Below are experts of layer 2 (counted from 0) of a mixture-of-experts language model. Rows are named router (the router's row for the expert), gate (a neuron's input weights, with its number), up (a neuron's input weights, with its number) and show model dimensions 0-255. Each number is 128 + 24 x the weight over its row's rms, rounded and kept within 0 to 255. Numbers have three digits each.
After each expert's rows: "mostly gets" lists some tokens that are sent to it at least half of the time. This comes from a sample of Wikipedia text that the model never trained on.

# expert 43
router:124124191116148111076123100076129167129123151149116160163127128171108135109118134082090117130116078145135054145149118152164116142128163157152130149085148138087114119143105111159154099121122119143145121110116089107132109143112158141113139137148141139127119151114132130134094139151081120153158133184126108091117123118138130094115159134089087111128133126146108147135151084139126117133173148137161112118153091122122124148123111104191113107131111119139166187137117166103131105136120128159114114141110142115094128157154153124160107133111120142145121114144096118107090077132144085083153159109121121100118128121107155155118106132118125134130154134122136128117108150111086131140084106124131129083090126130116160142097131077102158038168155146125131105156136156132132101115131093
gate0:109128125140140084156122153141090138134133126080121123085132103112137125147077082122104127095103100119105128095124152133170117108135127175128070146135155143122105091104148102143118103087132120134138144116100111104163144185052139146104127107118147108093130150121129116139121130169121113122151142128122076105125158149141175154144125123125111130129100141087106086151157157142130139107105139118142101125135122147141119116162125103169108137125152129127159130152130126119131133104153163108112110109135113105130138103162113137107137115145128115121189162139163096105096104092108146141104131143105101144081126138136125131135141130111085150086204100114120098166111090166156191095113098130157189132133136124123130109158117149133125181139153151078088103141134160134125125106112131
up0:144112155129158123143126119116129114155114123130099138124092120171132110135160111148095062093090115103124092131132098153131136133147151130118159116110139116111135119109085130140112080138138136116137138140120104106110104132135176139129124142077103092130112132140144122152119150143135137095157101147117076106122066131137115137105114096130136130143102107118126158118149123130090153130097168154123122139117100122106142109085122103139114170108145156143138148117083143160103074113101083106149158041096146114132142153135125119121144146148112182110199113149168122110133135103124141186105127155124137169141127095135123132112122132091088109108133140157165148145148132115114166098067077119127094141101137118159181101130132116124129131153112136124096159148111123113128094102114189
mostly gets: " Lemmon", " GF", " spot", "bour", " killed", " Platinum"

# expert 18
router:117161161096127093074155114125126187141105134138112139167135129157136150094107130086085128119110135170100086113118128135134095107123152146133114142103171135078105132154123145161157120081122135138153136119091136124160133113100136127147096151181119151120128179098123149142137115136103080124124120156145125092151148130132157120120157139090105126128119158117099156123145101134109095135135144139147115135139091130158156122119106112169133148170101106143138175117124125114143141110142094168118129138126092128075124158126117136191074120100101136163131140122131133114072087165153102105150178113130075087115111143133132145111095111129124097139154123129110127137096158126076122118097119114160153107102142140119133114104117135123124118130153150107169065156154187162135114148130109
gate0:126196137123119074151118153116099062119138139134105149140150171120147124114124150153102086118097148108101130093081132136146121106125161106170142122130094112132163109107133144125139116093168107138104145100111130111138122145084147106104141158094132107107116118184124174136078118131122136134126148135134129097129145171129112106142131092132131132130122104154130115116098133147117145136145112151110129101160115157130132151145117079165162090101186128152112103088130130111122143096058135126133123121189113140118179139135118113124093130125065106126145177124100118115141119098120109148175112114130118092132148187156124134103146120136125175110112145100097102118097097154133125134112069072134142122117171113124161135156132119128106110126097132152155127111134101104150097120121103
up0:149168107131139123136117137169147096142118141125161116090143134141139120200114116105132162108117167118131132114134158098102120105118119148119115109169087126126133089168094133159144110100161129158103149144113138166093142142083118116127152132102103087138159135173100144123135153154128098141114136106152135147179126165088110139163060094109154133070099090118116148104130120103126162135133101100149144147105147163118173131128105131138131103138122143109135118113109086151143127090113081099179136087130158149109132108113091079125124128085098131140142133164157137155140108162119117155103108145125119103130112142123137128149156125125152109121148123102147111132117115141168139152146081101153130172138154126105128082105110146115136131130117183131101173144199085124112135126138152
mostly gets: "),", "\",", "',", ".,", ",\"", "\":"

# expert 21
router:124174164098152121106149126110111171119133125126134149123123132142096139134133136128122136111116129141120087130129131109170119106126125133123155164089128181122119133171122129153130146090125116134152110115102107143142097116069123143152122142139131131149150174098122111125143114158090118179138136161130110110134142126100164108113110159110071104159144131126110163128138092171104125109154133145175130139170089117143152153135100103145100128122084112142129154122100129086153122104138102147099122140128115077091121124153124110162067127151110146127121143127143101104067096150155139065130163125126102125098139134113138117106113135124139094128152066105118148129145145135112103110090104113159134148092137170127106114084088095085106071158161151057116109151150159155128112137131099
gate1:120120108136103174161130117111146136148121116156152145122162127131158129073126122114136102155101084110103126079136122112133162112100133092144148125129155142093155090151132144103098119112155147172116090135131128088088123144092141134137150109112116145179147145157169121137136076147115132128098148163134134130152111081166167133137143124115131148183087109090120129131108138131122130152152152125115131104103108108111092130091156108146125176154159154149085109085085161131123111148172067115128147105122140100099148121116105126164137138129167111112105110119125107121151138132123121117133164127141155097083165091115110116112143114050122116135130110122141125134119118119097135145131118163102089125085126140117177168115121095095169114178117068128175112132129120127138125142094119
up1:123132086122092141137135162080137128136127142144124109139159108171158166120142123119125169115087127105148178122138145148130142090101140121089139146088115142063145149146164146112150110136134133113113109125159147135109097144160126162131137119169118165121112156123159139107150123113133121117140147128153141100112103141123114080125156128115142105144112136137183137172113112143144135160114150184071144149134105116121150087149143120179108164145121120144117123097147126066113110129110143161118134150123169154127149124144122121162097168089125156135103078099135148148113143147132102111101169093140129099166124096119138158116113115130125089144139178146136153117106122088112142162141153133100086095109083125120156131088125148093127121118121104201148156130171126183118139152108118
mostly gets: "°W", "°E", " century", "ably", "-century", " ago"

# expert 3
router:112131112102123127076102142095088209112163151134095129135105144150151170144139149107099157127098126158122084147141146146113118107114150141136125161102131150084123099171138152122164116110151141166130107134104123140163113163142139138186107152161144148136113156111131113134149135164073099168159121199097121117126161123096152116109120123113096113160126150119121138128121126134122126105144115122175116093164110110138146144141131100155100112156130115141152161153108148101154095120146116138103129150097114090121116138179117170136099159101127148131138128123119101157077114146155109062135150096118131098136145130121121141071117145127080114136130085117144155139121138116097146106128088127133129137101104128090143147112103088125095077155174115134157099135138129149107150141123095
gate0:157119145092140169134104156156074113090098101130128122139102142113092143105072128066121130113112125084121137142141103126143082144098108119190148102112143135137181132122107144111124187097115094104145138152106132113097129165114138135152130088166121089119150174125086136123157121132121121137140168153098113130116121114100142152149120113113117107123157124139122153127119058118125138129162083108114135125165105136139105141121123092142169171080136130080120126074194148120128098128147102163167092085121148124101134122119129141173130102149106127147146113142140155097127148126118107178109117120083146115140149145104163130129146126083136104118162115109132103147168130128124113117099100115140154126122150168166150129120132145098152130101141111145130130108082098125115113119143154
up0:116137116146091131098128074089148158183141130107158114132161115122119120131147122184116133162174144159095123131138099151122095120134155135128119122134131093132079141158081136175075135131132198148158115150148129128154116064130141131118119075137124178139126095125114131128102161120111126122111113082133089131168122130136110137095154145138124133147121130128145128128138164105101131119116163147112114088150176137110150153160096116133107116138111135102111096134109117108145167124089136159161139201117128155132139130149118132119130121047107105134144161154119143144137143115141159096157133105134136126116118142159128125097114126162102159148054161130116161101129116080133126146118169140101145137147122144106106129125119122148102136163137118134159139156145136131175066126144114
mostly gets: " Website", " Coordinates", " Clade", " Phylum", " Animalia", " Genus"

# expert 13
router:113169177079135126060144136088107132111118159171104140135146119175121138140127114080101161124130114159132090105123166136144126118130140152115115185109149140092100098152115162132133147111125111125127138109123121135150095135112147166121124118167136162145151126152109143126143130149126076156135150161113096110141151132094169126099136125142110118156132148101111147157116109145141083105169103146168117087149112130130163133171146098162097143175110115157119174139143178111120124099130145183122090150112130096118119136120131158153100105096108134145127147153152097144099125172099115113122164090136100148099154129128154116104124118125131110172151099095148118120130143129109145166121137103132174139118151166112147134114097072125099101174149129129152080164134155130105093119109109
gate0:162119111073131179107131101122112092097090132101128119136154124204083121108127132125131124110119113155153113113114163157153132126100139145146097151103152131105102099095132125139146089122148109090095133102143137133089141130129156128099128149095138102113147156124113151100134127155138095144122170106107120124120139118151156061114146116128098131143158110127155143150139165105074111134126104141145144126123134164187171146121150140156162112120151051149129151103125146098112126096147116129138137127141127127095098133152106127163137142083141096142091130068132132126117069114112156099115104100142124106122143137155210152133153088123111074101096109129086111130110116101130129141134125136137167161100090116139155117146123140072130144138104111094124146116134150121117123109121150
up0:106147136161135107166141141147170116120158119121135199138141170168155149133111138128135114140117146104178140113095124082105130095168175133156134120126119132116149126143107165099142156134170156131147121126140129126158069151106144143117046127162125079141129101147143127124121129162122110102125124163093133115090108132096087112152129145113172145135120130116114131124099105137149153148135162093100091133138107171124175080167098132158140108140152184121150105151128130139131129124151172132135149135196098138118134140143086161117119112121138125113129123168134102112118161119105108148142151149105191143149116136142056141143107126134128142139147116087147147131117105164112157106093129139089131103145153119171103154103144097149140126134143154115092125125144111148132129109099106
mostly gets: " known", "'\n", " Born", " he", " it", " footballer"

# expert 8
router:102161184078116127089125114119101142128119137144142138143174109175095153103141108110091128146111118143078108136128153161131072092108147141115101122108156109126106122107126127160145131080146128162143125124135150108142132142091185164137103149139125135119123120129112142148120121156089070126111108152104078136116168117106167104125160142101116102125144139120081126170150123119125079110142138150147103109117111132125158138153118141170090125152108114138108166109098151100115094113146108150115135137119072134073128107145122156161114165127104153137095144147082118156088084168116115111167147136127113129139135128121124142069129134119117140126154112151140128156125134101105131121087114103143154144149131177093119139076151088108119103161136167097171107144139148168143115136160127
gate0:134146151115124137100139141084141152088102141137113141127149122159166141148114124106148138107091128110180146129135118118139115128119127137149094157106138101153120164126120116106097151088030112131150086099123096134148145105092126120183121132123109137147120113120139115145154125129168131135117137139143101096115110154171115149124153152116120162152137144120170125097122111119148126123155125140125123099154081148100131113130128131126151135098147166127137149144126144138162118114140155168095137095094134116117158141138104116161105114097155131111097133181171100081056135135123085128114153158044141114093151140136137102134166110131141179127145144108144110133156089079098126113116106136093175097115118180100118162122128116156118093111100155145137126098111158116124096127146100
up0:120137104104116133113104146160121078136093116135121114144099127115113106109147143115111129160160133135118105142121136123138140109181132141099156073105149135114148124136173129134120118149150139126161136135146153071089103172085144109105156107114109139085106156125108111099135112164110147133108132118127145141151147107086156122152106097134127070127116121168147103142121110130157126103122137150143147117138159128142106170169081101124073109145132104096129115128162155124063137089155110108152106141138188076118131100144160125136158110113110141148127135090126114123156121130161125116133153107180141146148062121120125141099116125156131110138205167121125055111164153175169123156143149144135106131111132091139135139115154143116103149136165141118127099154099124135127158125103145
mostly gets: " (", "(", "_{", "_", " sub", "Note"

# expert 31
router:123159158076126151142132135124119154119133175140124153161130142142118149133137139119105147119112135149101105165131116109148105110108167124113141126095135160106125089143148122169121128094122163165147088098101115126122134143108163140131131128147150167121129120110104125112118143132082080169127138133108099109138162156143135094114165129102089123109164122117105130167128111116124127120136094144143119115165153126136150173134113123194100101138122114139132148122099127083126152138101092175113081143157119140088095158131106144147130188124068147113132131138110109128075090160180102099179148122111127075111166145093141168071103108147123091131144098151106139174111149133088109137100145091136159137107155141157121133106089106128152084138135149116145096143157144146111105127126132
gate0:110109118111122155120143129111134154140124130136145134166145093091094138116163133102127145119108136137116125071133144147104137092097107154152128174123087146135118132105176152108109166122115140159180129149075115123115134168109150129165083131142119120117141127133142127116057119170119129153129107131126070133172132104160121103088147162088143114101114127142135111083122123154139108134129162146155115148144069142165128152163105131120106127137145095132074146132095116116125136115149162111148133108113090126106111102103118138106128072146122133143111145121112164127141139117083137072102161124109123110082128113137147149106136147144102124148097103084162108143134099133119121124111135127117093117101086156058176141156150091122147135172134150112150126126115191137179140120148137
up0:176131179126135132137150155116134131101136127104084127155128118132157065144108124095144102106144121142134153126119111105119133169159134112128136125087125124129117166149099111141179159108104111125086150056175108094149135118133125106109118116107103177113137110101122147145135114106168145133099121135107140125137094125138137103166146095146160158119135153115111178106121138137099169148089107155124156127152139144120126113120103123122141150137121138124145125110145122111152118132117080128105102119148139130136175176126078120156100168123138154125192145127166128102154114169156124149098085130098107157131147150124121125167164082144127124136134109094092125132152163097165128103150119106088117113129126112131101091159113131150148112068171098133073137109078107125100118099167113
mostly gets: "ya", "aki", "hea", " Arthur", "ma", "ara"

# expert 32
router:127152172123134123086127111115100164130124144136124133176124109164109130117109128092105169136146109146143068147139121119144087113135194123133125173068142117120095098175148170145146129111128133133133130124116098106165113125121177142159086155174095166141114156119126116128104162171111101113113122156122097108112126128119141081112154158091101092133168168119113119160142098154104101101145118139172100089136127124127129155140097125158105144116100134119125187107128129124126108114119100181107089110125128073076118135151140135162094140117096151123112149157105116118128134150131125090126159127125099121125105132113127178107104143139117124140157135138140136129100143125087112113082102112151122116092111128130124103064096097085114099167127163083117109114119138120125121131149115
gate1:099125094097143120158143120147103185112141177093140112093136101125175122106129115077090168133115125108161147111137171133144123159116066111122138172136147137136120150129155142134136133100124116124112143152141101136159149109103120125133113130106122127120143159044137164103145101100142100126116131139116143133134144196090140103128104109086126107115124136095110209096072094165152123101187114175113121143123121100148129141095129092114123140128129159151106130156147103112091140062092107140101138127137128128139133096109132124146133176129140141118099123126125132160107128125125125107121132117121151088127096130107121085125133122167148132112152121118054130120166120161118109118153096106140133104143096127123112150152116165102112103165118169130144123133135121127117174110120127
up1:123127095128139106133154128156140166136184184147118158132122115114114120116126118123093111139088130139142137146153133109115150110098145180093118140171130150133127111111132107110147086140090126164165091134103122104155098113162169096122137170137121116149090187120119142097118125098113081115092099099085137099122120161127108097135135101129140119097045157090142170134115157122103114143096110116135116094119139109134124153079119139101135126099117120142148115129074109165120149094124144125108157125184120131157126126083119116093129125121143116141114149116089139152114127110137122101151165134108160085155116105123140114105129138141087167084094122115093119131129107154124145116111124145132090081163101108148157109166164133148147107148127173141135113136180147125131153101085145
mostly gets: " considered", " Pld", " too", " felt", " themselves", " himself"

# expert 35
router:114132133064141126114134122098126196102139170126104141174121099153105146097148124084111121129142088111097060110107148150143115113106117123138092145091148149114112102193110158179154123118126120121132111134132124126146114147081131126119119136162110134140136183122137120140133136168103131157129145159132122085136128141132150093101131122081121103127142172116087139112142113134145124135166141134144138071141134139154128178130119130157093149136126119125103162109146171139099105083133112186125119154137124115085147146164140115177110168108102146111119146128109141123109096157151111067130158138132107090104133142124137153068078118116115129146136108131134142115139143110107112128087120102132132122098119152103116112104119080106110077146137120108148093122131189156136144130157126
gate0:120127114130151128158113098129140155148131191143108161070108133149123135178140150122134179104117148136150140187119135120134133155157170122110125136137102178114096094126154088163141111106095144143146144118114114140117156173137073130166145127122119136149103142044078118141107113118130159205089126129131114128120159121118141144164115152146104126135144111113127146102121145166132135098121090093164133176129130115111111127081148139138126110145119133147114123147126132155196151140105166063105120092154116101152116087133122160145143165170148125117139130110129129096110138130106168121117124084108151121119100107112121114103152125114108129126127099084134113153112133156127115159124133121154133129144129178089143106090129104129121122155151180155129137137127108110126103167147140
up0:139103123143176136116112150132127109109078138165148168158128138171136131152173109083150165105113147109145109150133124103125141131121137092139148083108101140086119134137139093130166135084137119128111150136134130095131165193147135164137137082136123126110112105118093097212103127139130142237107123117128131136115179121153106131134131143121128127094105150114128146132142124162125121134095096094139131171160140140140138113112161148137161115150143114111133142114138130146118137119146148109093112092091157155127129122145152169118165194132104135118138089181109129108137130131137150138131176071124167147115091094145130129097159158081137111137146112141127161120127109125105120116133140085133132115143109133123132150139128111144109109158118162101079125150156131143118091116112148
mostly gets: "°N", " been", " Location", " were", "%)", " was"

# expert 45
router:109127174122126132075122125095095133105098149132118147160104129177104151118150130098119132148119109108105063128107096106164138107115165131177119147088170167100144122141162126153112140113085122166152099113110099098161080148117147151142101137147099144130142169102151107134144105164107110132148115148131105117122143156129147104105126141073078130152142158121130131155130088150119109121123151137151108108151108107124147143125097117156110124122091113139109167097121152124122129112128101129108086143107120109103129141172152139178108161121112149119141156118111115104112095142135085091134179121117104103106138119130175144079089130119116128138147110155135159150091119114090147115094116123164123091082110171143135093102120063102125079146146129134151098156145147130096117150127101
gate1:095142111120103121106147122144158130170088155155153196123106164193123128127138116145154159102101156168117106141136103142182080120155127145082157153100138138127169159160140118126106119117120145128125121093100100142143120191127105142131098115133115138147104141103115106119130140094089109168103129119150134128159132130140139141159178155122093136152154155140091138134100095168116148113118116142181120179123107130167113131128135154117151145119147112173164146143158114122141130128136165129139099098111110152138152155139146138096145143120111128140141155145136113122120115124107093087105145126086117064146148111127146156094157100121108154161133136105148112128102126133097108167107111076089157101125135111122152112150105125153100106097117137126138104128133139162083079139182087
up1:128148103146108150119141139142131139154146135177154153091162136151130102148122121154114148157111126111076104093110097152122154134104133133100140149166103132097132098156107179168133144119125163158114109084123097111118123112135109101141113103182108127117142113107131132107137166135144103152078136094151116165154135123124112165080195118127105137118128173146117148126155122120106117137105109080171146157093091160153122120045114147120143139155144134155140147169162126141145141092139136110144101128128124144144081156138136103088134170143152127117096131163157114133141154112125105138128139132137146053113100106105116172101121123191100107156162103130147110093111115122127126096110070125112128139159124116117154129125130124154124140125140121163130125185121098155109103110129135
mostly gets: "|---|---|---|---|---|---|\n", " MPC", " never", " Votes", "%", " them"

# expert 22
router:081149169104119118105128121129091166089119152173107162177154099167120155120139138115101161102094087132121121136148138147116116101090168159140121143095123149120133128143134136161130148112159135121142126125103120144169088156111136137119096135148113157132123159089117136095102159122117095152127157129102113131149112125126139107138148136116102080115165186099118137124138109159092097094176109158159137125144135106131130176124103115156107109131122106157170150149117138103107137130149093145139090117112111120097151117145133149181095136075090152152099140138107106099124114171161148088140189121117132108136153125115120155110135134119123136158151129097103145123108127110098103155059087110179157123119121151117147127077149087086119097153144164116138123139148160149098126130137117
gate1:125136124114104151141148116129142108127115127142164151127148135118109114162105119167067164124091133082087146096124163137141060148092088103106130137120121113133154127067160142138117146136137128118121123127100090131136162170141118112101173133182159084149101157110156138112114117154129183156137118127155134143138108127107139123145100102154126159122161154178113137152140110107159148130135079132116160163160145114152137103122125167143157153129164152151191156116147103086133119129131110141151120132114117118176101139136140123168151119117142126110120154133125138123093158100153099115160138080113150146121144145122120186118104132150182112163175127078096130125113129086120132106129122130118186160104138149140084126163140137123126145119156124148187134159094138120128114120130127
up1:077107094142100091098171167152121126096109108115125068129118123148093122099141101131125119154104101147099125126167119126189125121163115135148122116080135137107138128096155157115153151131131109127122122184145110143108145077157132169153158169135127074140145149104085112116153129146141104118135106115119124143083139141170089101112097141119126110119102135156090106114130181144162101104126115117141113093099143108106140103087106178124097168151107114159151124143153120137183122119139126125098159150158141091115116135077092116141118116142100143135140159148133166167125139162116115129142124134130117137109127080115149111128155116140114122131110135148143140141148063079172151140174085116158137110123102122144109102132114158120147149111151139098102120107120107140168089110102135
mostly gets: " out", " back", " very", " small", " no", " least"

# expert 2
router:124135142099138093121156122109076155111142149138117137147158098135116172131121136118087103104128092139108122148145117110121108107100144155150088155113166155086110113154123146133121113089104097157123121139097104138167126128105132140122101134174129119134149150087129103112109125127076111162156134153128050085151154130095127091151146140115124099144148185102096157136106103150147134122156124133151126120137119091130159137144101139127131149120136116170152185111131137123114143096143090153145107121108109075124138143125143110143073142118112144116098154158087087118081129182158137104127153143120120111107138118127162132092115131114113124115153131084122143142102139108068161106115097131147171110101127162103123101107126087129122088154124139130142066164134176156140155144163109
gate0:095139120117166122103138117075130115129140107142124157120176123137109141129168055089149135190157118139122105135151119121118124157095132153131139146130091126111086066146119106134126144137119138193113173091134123121155121162124115138158125127172107100150179144107134153133127097199164118155149134114107101162117136135118165128141089143135130135161136161137082155132137126150125112088147110126174108114126121141142147186161128115169124102119110081103102128125138144163131116106161135113128131128137122133079135137103112109159127113159117191102109114153147142147043143137081116116126141169131127117134096123135152133123135111121091141122110141123131109121076160098140140115131107150135087137136075126166120145150110135123163119123115151142176125133128152132104122147124111
up0:091134130075143079132112133073109122129124143130133109156152107140195130154115128127138108120119127170145123103147129137122127180125110105113110147143125148137131143115127103096155182125116115122131168064176129137181161146116108146154167157132155119155128103155128143123135064165136118141154116159176088114133103131091135132154101148135161125142160177100113158139148121142117152121156116118181111152152117105139116144157112139128109081144151112143141143110146124174150092101176111112131119096151124183128159153104099101134143102125111158142138149120132125103088149173148142108077148141138141147133129130123184119145108129121115150105148149099106148097085108108094154121132091136107134114122107126155161144143137141141166123077131150169112116129078112147121107146132099
mostly gets: "|", " Liberal", " Conservative", "|---|---|---|\n", "|---|---|\n", "|---|---|---|---|\n"

# expert 7
router:120116152071148120062147131149119189136109174130116153146125112164125130105138131092104159124142130125096077126099124131113093098107173134104110128088158156126101133162128155136150135087115115131164147129129128111125085129096166148141103146159098139135100169121112098110130138157090123170152155163140096097117131136108119122125155119116105114142141155115097159144099089132108122144142132148139084087146107104154137141176092136141122145145137126144127143121100145107112126129149118165123113126105117103095136152154142157176123163090102173108121133173112127136078108161142101079148146107107115091146123126125136151088087133150131098134135105143118126113115129108057102153123113117137115091120115127127140144064113114124115096155148145107121069131139171135093127154147085
gate0:131151143088124139172071156169108099107100124140117119134175119117176157114142129160126140093115168126131141092137171094150101130104097130120090147143123121138178108109137118147139156091128103144099126123135117111167107146145177144104128128136117080109137152116097145072134156148138088114163152140115107118126118158140140140114127154102080089126122137143111148122144145147107146151148093161142138153153134131122134111164101095130117071134138118132121140078129128080154158111154118153144142149117132120118141142115113133176117165093095098140122150129123095151123107154115109128143104156154108170117112165133165116133133190145123118150163123121152112145073092128092110129115103106137132157113126121174153073138122152113163133103169146184139128111169140096111103133179110
up0:152113133124122122114149151152113128168117077171136117128148180129154135156116135146143112102138128112097156109096129152147117128119148175133136120112164116139137141136099146155135102131156098158118149143125144105138148161108175117115109110106162181121148127097122149096150143095160122156098160098138125208149154099128183137146135105117149102153158160098097147120151115103102101144161121145094130124092131138148142089136100126146150134168133096117086144088130104144100119131124123123110133177142116177108140086126137149152117108076060129128138133113115136163151110127149079138139121131175082143163138135144113140123139073124132108146105133176123137145113161134131122137111158075115152130148137103104116141166135144141101166117115137094164104109192105132120111107117169
mostly gets: " —;", " ±%", "    ", " ESP", " |", " *"

# expert 10
router:116125135107152123084135078116077145082141164134136172172156111166138109119124130121119148117094141151140108139149134142141127102122168125125138178121120159117130116147149158134152141110113124150154104141129119108164125133085145125122091168153134151156137141106103096110121144129104114145130151168106114104141131128125123089113151110134092079146117120126140159137127074152134120137162138145138104136138100143146109137167112153136113135129092122179145160109124148121089116098114089130145090144130130105115146132171131135162084167091088170101100130144110092131084099157156107092160150108124100086100152115112124125122134102127110117162100110119142141124082151089126098139082124103129155117115126132134101117052137109092125072158153126118159109171108170143110127177147077
gate1:163159091136093135111141113107145120137185130129097132172094128153117112172122096098133129167110131130145122127125113175135139128160184117129140155122146103100119137169134108161129094140115115131131115159089126112139066123117139133124083090134141155143073142110134148108173172136135096082144125127135155135172156149114154124149182127121112089129180135121196180132122106099123114129106189099130123146149147142091147123098119118162154141114170134111096154146148167065108109116098138143153116116157096093128142135098141139132128107144112127117148125109113146139105143149156133139175113134110118148105132107138175171109112102126115117088129134153124106132111134172123150154095157167127117135138138140158119104112139097151147119114140126167116140119160155103112126088095093
up1:145140097112106147139101104138096114152176112116115151119139147121085114161118084137113087140130139098119146163110074135149122101122139110100181116106137106116158134135094096120133151130109116155147120143099147121143117119110124144115141160119124155133110087120123137107161139126139137122116123133147129144161143147127139071163151159136099101141155119119157197116127116100132141107161128118118155140173078095132160112103082120121162149088148150147109130126134136087103094160105084167189107138134121121121133126082139117148157139159180127126141140133142181173112177152133162139133130133109132131099176102167157176126163120094135121121115144122144106077108126132129102138134126129148148152136210131148134122100149108162119083094116123142142150169150137111118150156095106
mostly gets: " Meanwhile", " Turnout", "Scientific", " Places", " successfully", "uty"

# expert 14
router:114171181115135117131132147127112137116104164112111180141139128127121145129110146093101135113124131168117099163114158151170136135102160128156157149100160120103137119174136118144125146129126120163158130126105126124146140163097165153140069142169123148133130142101119127137095128154111079162126112164126096149124135121126138127132145139100095093138147122117126177153125119128118092129133142140149107137142135116146121124138088144166092106150110102147111149110146160115132114103108112177115081165144146121088151172179129165168090144103075141122124153156150139093085093131135112093136156111126107068122169144136136182080122125144151107141122096125143156141100110128055134095081128102160133095145120154118137128097135111110125102168121122099107082141125139142079139105116132
gate0:143145157123111115124129159109079124157084126141128132171107133165134090137097168170088130133143140138137137144148112186118134136128153197159117141158147146135123150063118120122137118128139090113168109129173133088111152088135168147136106134106126128171101173110113118146147144132119136112096081109075121098182159103136136112130183096106140128154091154111125139124119129130112113125090115128125183115101147129112130142131105144127090119098150153122209133106147156126150190126126096167120136140092151148113119111153135111112107164133142109144147137109122089126108115136182126150105098149074077096126133134102139166144128127121150127153141142139150090116149093139100168138109173127130124116126154132103143106111150131151127112114143123132107107124080135108120123128109110
up0:139159097158199178118153120158178135133136135096125128112159126128127125113158127111135135123158113126131108136150122069073135096133114102099164108104127142139184113127101125101156160140149148113080129101117140160130113134129118071151117142158119133131109122128121138112092122124118114159165130108125118193092127135118107161135147165160120143089106118136127090128108117134132167141161146095119096142091104116162098087139183156128129121133100107105101134116144089097105158134138087106153143112113119102108108108135084156106136120142148137140153135187161161143147100134107122110126135064118132177096179154127134095131136129132122126135157107149074140147149128129136116145159153149074116183102151142118153120130160148164135109134100122144156158129128103118114101114123115
mostly gets: "kins", "berg", "ours", "burg", "mann", "ton"

# expert 34
router:106151150110160148100132099116106164113127162151116151159130119166092136129124137112084137122116107130133072119163129108121119087138140123133144180093148179115107117133121126123136115105140116112124096134134138109125100134099121162134125161126114177150172131132136094132114122150133098136152107152104103125144149154104160094097156156104126109146165148143094157109151132119121107108155106149153142122144089128132141125127139106166115140131079134125122182145117158084139116120151121139111118129137131067118119132159109144169116128106107162144112123155090136113110093188125076083150169125119140125135157116133155178111108150081098078142165110119135143141086157112100116101125136137153159111074123138094124132062132095083103092146132124108131084139141177126127133151105078
gate0:123144131144136125158133091102110154122134134128122123167096135152128163135137087148151152168109129154177079145145092151085114086130145090089109141130108128134078129152094124134147130059109151121127065098125142118133127133136111128132101130107099123117152088089113163103132117110140096128124109117136138115129137154119164106134134136138111155158126151115138145066115148158145122118092140088131138141107091113095114148126130109129092138119082104153123116130097143124129109117128138152103117096127141090181132088141129141142125184157173146103110080186157142085113110126121142111164145121112136124114122112112147092111067152106099081081130102079124141100147120108127122125134101127088112120105131164109088121100116103102099098116174169108088124124140125110138146164112112
up0:115140155158159134079170121138108145124152075155132147104138135118116151097133168102152115158138199112119126154139156133142108138118109097155164141154104124107152111125084099109151076155120100144107120122122117183157120116109109099105163140098145119130149093138123135125118151115123132135149115132125125141153132115159091109135107174120107169135122153121072141093123144137132156131139155151162124113154128135143144170149133192128080078138114131144123122128109156141122150137107146109161091134122085086121092086145134177104139063144122095116158150136125117099125117133096093190128118158153118121137145146107141140123141146183105113140118155098135102132142118182144138164134124136138119189143122125111078101160132146141161160131130115137113148128152140076103123101127146
mostly gets: "also", "with", "first", "Dou", "Ad", "Lib"

# expert 30
router:131164138079141111113112170104105147132128143131116133125148111167145135112132156083105135104113142144087083127091144141165128103110166160122143157071166135129099105158118108149147124081144136174164138114077096101157097125095146156127109135112129138125124160130110140138118141133115110149152114160139116100108110117116123083104125140104071115157133151105119141170115126137094102135135160129147146098111094120170135122149128107175095121118096125109092163152115117105156128109113109147142112146101087137117135116161173100144099145108072148141123157116149084118082129163161094097169147098122116085121103158109122153109111144156112130117138078134142138115119119108091156090120134083174146130096119152115158128132128098090118092160147176116145113119121177147119123145147125
gate0:142084164133140136125122149115150130164101160120085146153105144170114106125118134101184138177106122129134088138128149128161116143168175108160121152127128134136133122107117150140132107144110148138153139125149131114157149106133113143126095153128145103147115126125114129104111147141145140143132128155143159144120104182138110084110144130123107062158147123134143167146119093129090115173158112137163131107172111116143115128109136119107161086124108133135176154140105116100148122174150147130104126112070114156128148136117106111199125121128121115090148129121111102102129150153162144091098087091080148125082141106102138127133099122134173131128131134120162094095071113140122109095121133099098185128130115130149147104136076093151146128116127107161108134179157071118087117098162133
up0:152138130130064164121130131121130111124169112146142142132169130120121125120180156119108132128149102083127128100135126122136161123101080166124151129118122122123100100123129121131145127046153145173084157124134107115114132152148142151116111144129137141109140075175072123146169110140144144111100139185110103112081157096150150141139100082104124144094112141101104138126143127093123107149093132091147125128103161086128127123111140084158126140099067152120120159108139118146150182116118116153123148118121152127085099092106120146136143120112165098128175115115140137121131154130127106114097183109124150136160139130114102127069162128143082129115157100130165082108124121111105134123165137144170124133122116147090112146105121104086160144147175097118136102101122106149150148140137113
mostly gets: "ensis", "ologist", ".com", " draft", " organization", "idae"